Experts of a small language model.
Experts: 48 experts in each of 10 layers, 64 SwiGLU neurons an expert, 2 picks a token, a softmax router.
Below are experts of layer 11 (counted from 0) of a mixture-of-experts language model. Rows are named router (the router's row for the expert) and show model dimensions 0-255. Each number is 128 + 32 x the weight over its row's rms, rounded and kept within 0 to 255. Numbers have three digits each.
After each expert's rows: "raises" lists some tokens whose logits its average output raises strongly, later layers aside. This comes from a sample of Wikipedia text that the model never trained on.

# expert 3
router:170164135178134127128153167148085147099097156131167141162165167144176152099114204110127125084091090155089068142127137122183124118096138102138122134060123156209116147161147139169194073191098106140074127151109158144155136106150194133101151142034112125136179086127119123108137163135177113154136157095167150090140130087082131106099126169124163114169110119089062121116145112143100087051159117108146126121155119090148159159190173163126144104206147121131148109211134190142079216129137162128129180096102082138128162114174072171121164094112162113147090098117123142122087095143107124177076118131114087044158149082172111149129131144135123133167125135130104153117104132078138100072082166122130104115166132194155096173128117084135090113123120107121149083107155108154102135159102128
raises: "ers", "ing", "ic", "-", "i", "el"

# expert 17
router:133156141104104103122132180105133111155089104166131137123175124086138138077082128134090135117097133110156120077107081113151122082116113074071215144074137117106124135120070118124099116135106129169131141157096126162164149112121135171189153141117096142104150146060107159178157101147117195152067085166153105133170091111152179103092124071091181102118156172072159177135164128108121129120112133103093130119107143182096105116156146168100165143112069190133141129109131187150161109136160196121125086123131079075188134157110177127150104095160141087086135100177173101071126137162095103151130100134178113101075127101220123159153128119091105102156161098152055162140129118118168095077163101171113112091076144083084122134130123153122157167060121088053074146096123076149144179124133124
raises: "ot", "ough", "range", "ack", "ill", "ott"

# expert 16
router:082136189134125153075084098126105137155154138068133114032198113144133113079104111122068131130128111115125111031128157119110097126141130142091074155170087145121109159110120119188126160146126132210146102153199117123181143146128132121101127119141109111146180112118137100099089095143115115134119150113137095162121098114177158138171182115098160171141141129093172158077126151103101135156094087109159103131097133155068099120109083132112138139106074089096118121179057201218141141109146079111155157127137113135140152082179138076063087144161132129112139172136097137154179118124123119096135127097107180116108113142185077128116182113067128177171131172092135112122118072128079111061102120104139095102172186156127144167136115079065087131127153067160151125106136129101172146169108188
raises: "0", "6", "9", "1", "8", "5"

# expert 18
router:127160166068078101119156110112128088164189091123132057135146128124057161150097173205081109134165077137140143125136067124152160111145117174160100119142077102144178135170167128136116069117147199139127164120083117181158106090159085076127166121086161107119159063085094103096178156149109115087061156145124147136093106112100148140138114181171089116125082122104138142144147058090124141112096117105172134159140167096063156061139152141161094127096086122170128077125105122108085172085080146153132072085102104185129134088086102123142127140087074134140116109130132128100166195080081124077094129143152134133188093175148173099066105117113106153113139153145122108184099166109167112115115142122138168161110107163130155100107141141162109148060153135076187134110106125069155147121107106
raises: "ac", "p", "est", "om", "ep", "pl"

# expert 15
router:121124113143168171142170135077136098136130140133091099156160091150170125129157099111113126107132105082147109092124133139146181080128123208096152135156142210130128143176098137129130157107107169101099110117126170119102119206158135122103153108112134098114159167121064185181079110137077095148152109084079172149119139091081078140211154091200095179146117083125152153168165155164154038131136131161131113129127062134164113118180129137122130116158129073123107135091111102144147223082145181121102125119134099167102111083134134057135139112126154175120095079134143146098158097124179128162098110165190166169110150144166167123111133141155161123133194086132188117169138163082143140149074176150146152205131071135162104125171177118120098097187158094113148141152128133112120094167169105
raises: "ial", "ion", "ian", "op", "icip", "al"

# expert 13
router:112152132067121123169160121199146127140086101161080101134129149061148110127190114157093120104140179140154129172141103194136075157122148074174131122178119144129066141150084156087087089142140167153080142130129162106128136095101155148179133064123118094124123094096168156187171172170131131203099113161075091113111112127146139086143162090199128118132144091196158059100172103146099158113159179132109116120132119069133049173129168159154101164082121110110161173121138131165148132153154153106108144113109181150127168126167127082140144153098140140132136125168121167111154132113103128116182150212095174180113113141120181119191146131093157124112089112151143139163149154166102162102121179149175162111126096149145131139146168068179160122106104095076110141105141202091100164203156124
raises: "ays", "rated", "h", "inn", "or", "in"

# expert 11
router:159111179148076115134140089180145170145159138110162141126116117043134089140138080156123091164085110140136106109089094098144110155070060124120208187126150147142079152177127132123143137120064125160095156125139086164171131068133113164142078115139087147093151125080133125087203124109105120142129141126082117138132168168140104146126159052125155140120103160165111145185155141159132141081181171133100091164172127057129165149185077117112080089121083076123142158147148158125168140145184112133124158135087114133049141107132135129133087153164098153101133164061062123098110107118118187130175118125085122081100113170140133145091102143194150126149135155132131093097084209099123140136117152107118099192142108134109167143130158065182111126047128106167185100105170119138168122108084144
raises: " |", ",", ".", ")", " –"

# expert 44
router:098093174133098152183129216127112130109087112184154137106110097178127146152069094183141125099113138166095179083178138091161135113160110079162108095094156071174133154157174045115128042131131174163134089151149133151126093088159144138122104142130116149134113168101142111165130124122133181141106132128181091098118075137146125162205095183100121096110111154122117155151061103141119163110135106132110158101133108156164175078141100149120135108146100148156134170104112116088080087080089144171135138125086077120134090095167136168164181099081116094085142138099194090067134158104138133164167137113106154132137166149148135125117087171124139087106123118156161092053113141173138151117069106101136124104095099145168107173142062149118105104159122133081029145097160118188084071174134131
raises: "res", "ers", "1", "2", "5", "ming"

# expert 22
router:148162074100120149122112101110123080131142093082118169136125129150107122106187167101145124089130163147117116114139104067105158179091150066159137181199134159130160111098126155080102073064204099093098163064146137066103110129128161129141110148115143146108113102154092105130122133161141086115151057134124095132140114160173071111134113098087123183127153099106099171157126170080124139157092131188154053090199127119096110193138105092158107072123130072111147122137096096112108095205140137144114127104151080116085092162104119115063152181109100111186154176045148153165153164125112141163116140125090136196105172140143101119123145198146151170083134130119145151086152094170094167154136176146213081175165147169153136133156113078123102136158127171136146106106127085128120130107113143
raises: ".", ",", "ing", " in", " and", " on"

# expert 7
router:170130169117127085160128118082084089151142156113152118135122116108140104175088131127175131078135116095139153082143173183112140175120152155091113162111150107128141067113119115133191075113133126145171100030172116116090181159135129127151151085174095072150159186117122130066150147120097176113143148144124118126158145138058132166104157191158148210135131125100088147135136142107115110077089098101170090121135096132176141163120163162114157132140104152145058158206100070066232142135139116179147107100144114058088164144104154107153150141151153138091126111116128113126149125133207184105148131066116072112086138177106125094094165098151106148093170162131143096109134121107157090147151097123165148110117158145123102105128160151080130152144068093109069067088105096146164058131149135
raises: " and", "-", ",", " ", " R", " with"

# expert 0
router:107116082055190110173164103090165080165132055074150174131128154080135109114103202134163150099168161131209117131102151119147103129089105128103187122122129113137130134199173160110091074125097118116141078124119123176089129109075080091133174049063114122124138137149150105147090144089113090158132125163132134139177091105185124142161187167092147137108125087119129108118168089134166146156098133078084156074097113060131113139147148145157148157188143148088144162126123137089152164166099143154152086093157146147147184061138106172139143093119110119138140131059120054151167108143119178132105067126133091163066164165127155131130148110129081140123093079105157179180104141180119114145077161144092128104135145144125152144166164106134117143087204143132160106179122167111135177109108139
raises: "ers", "ing", "er", "ed", "s", "or"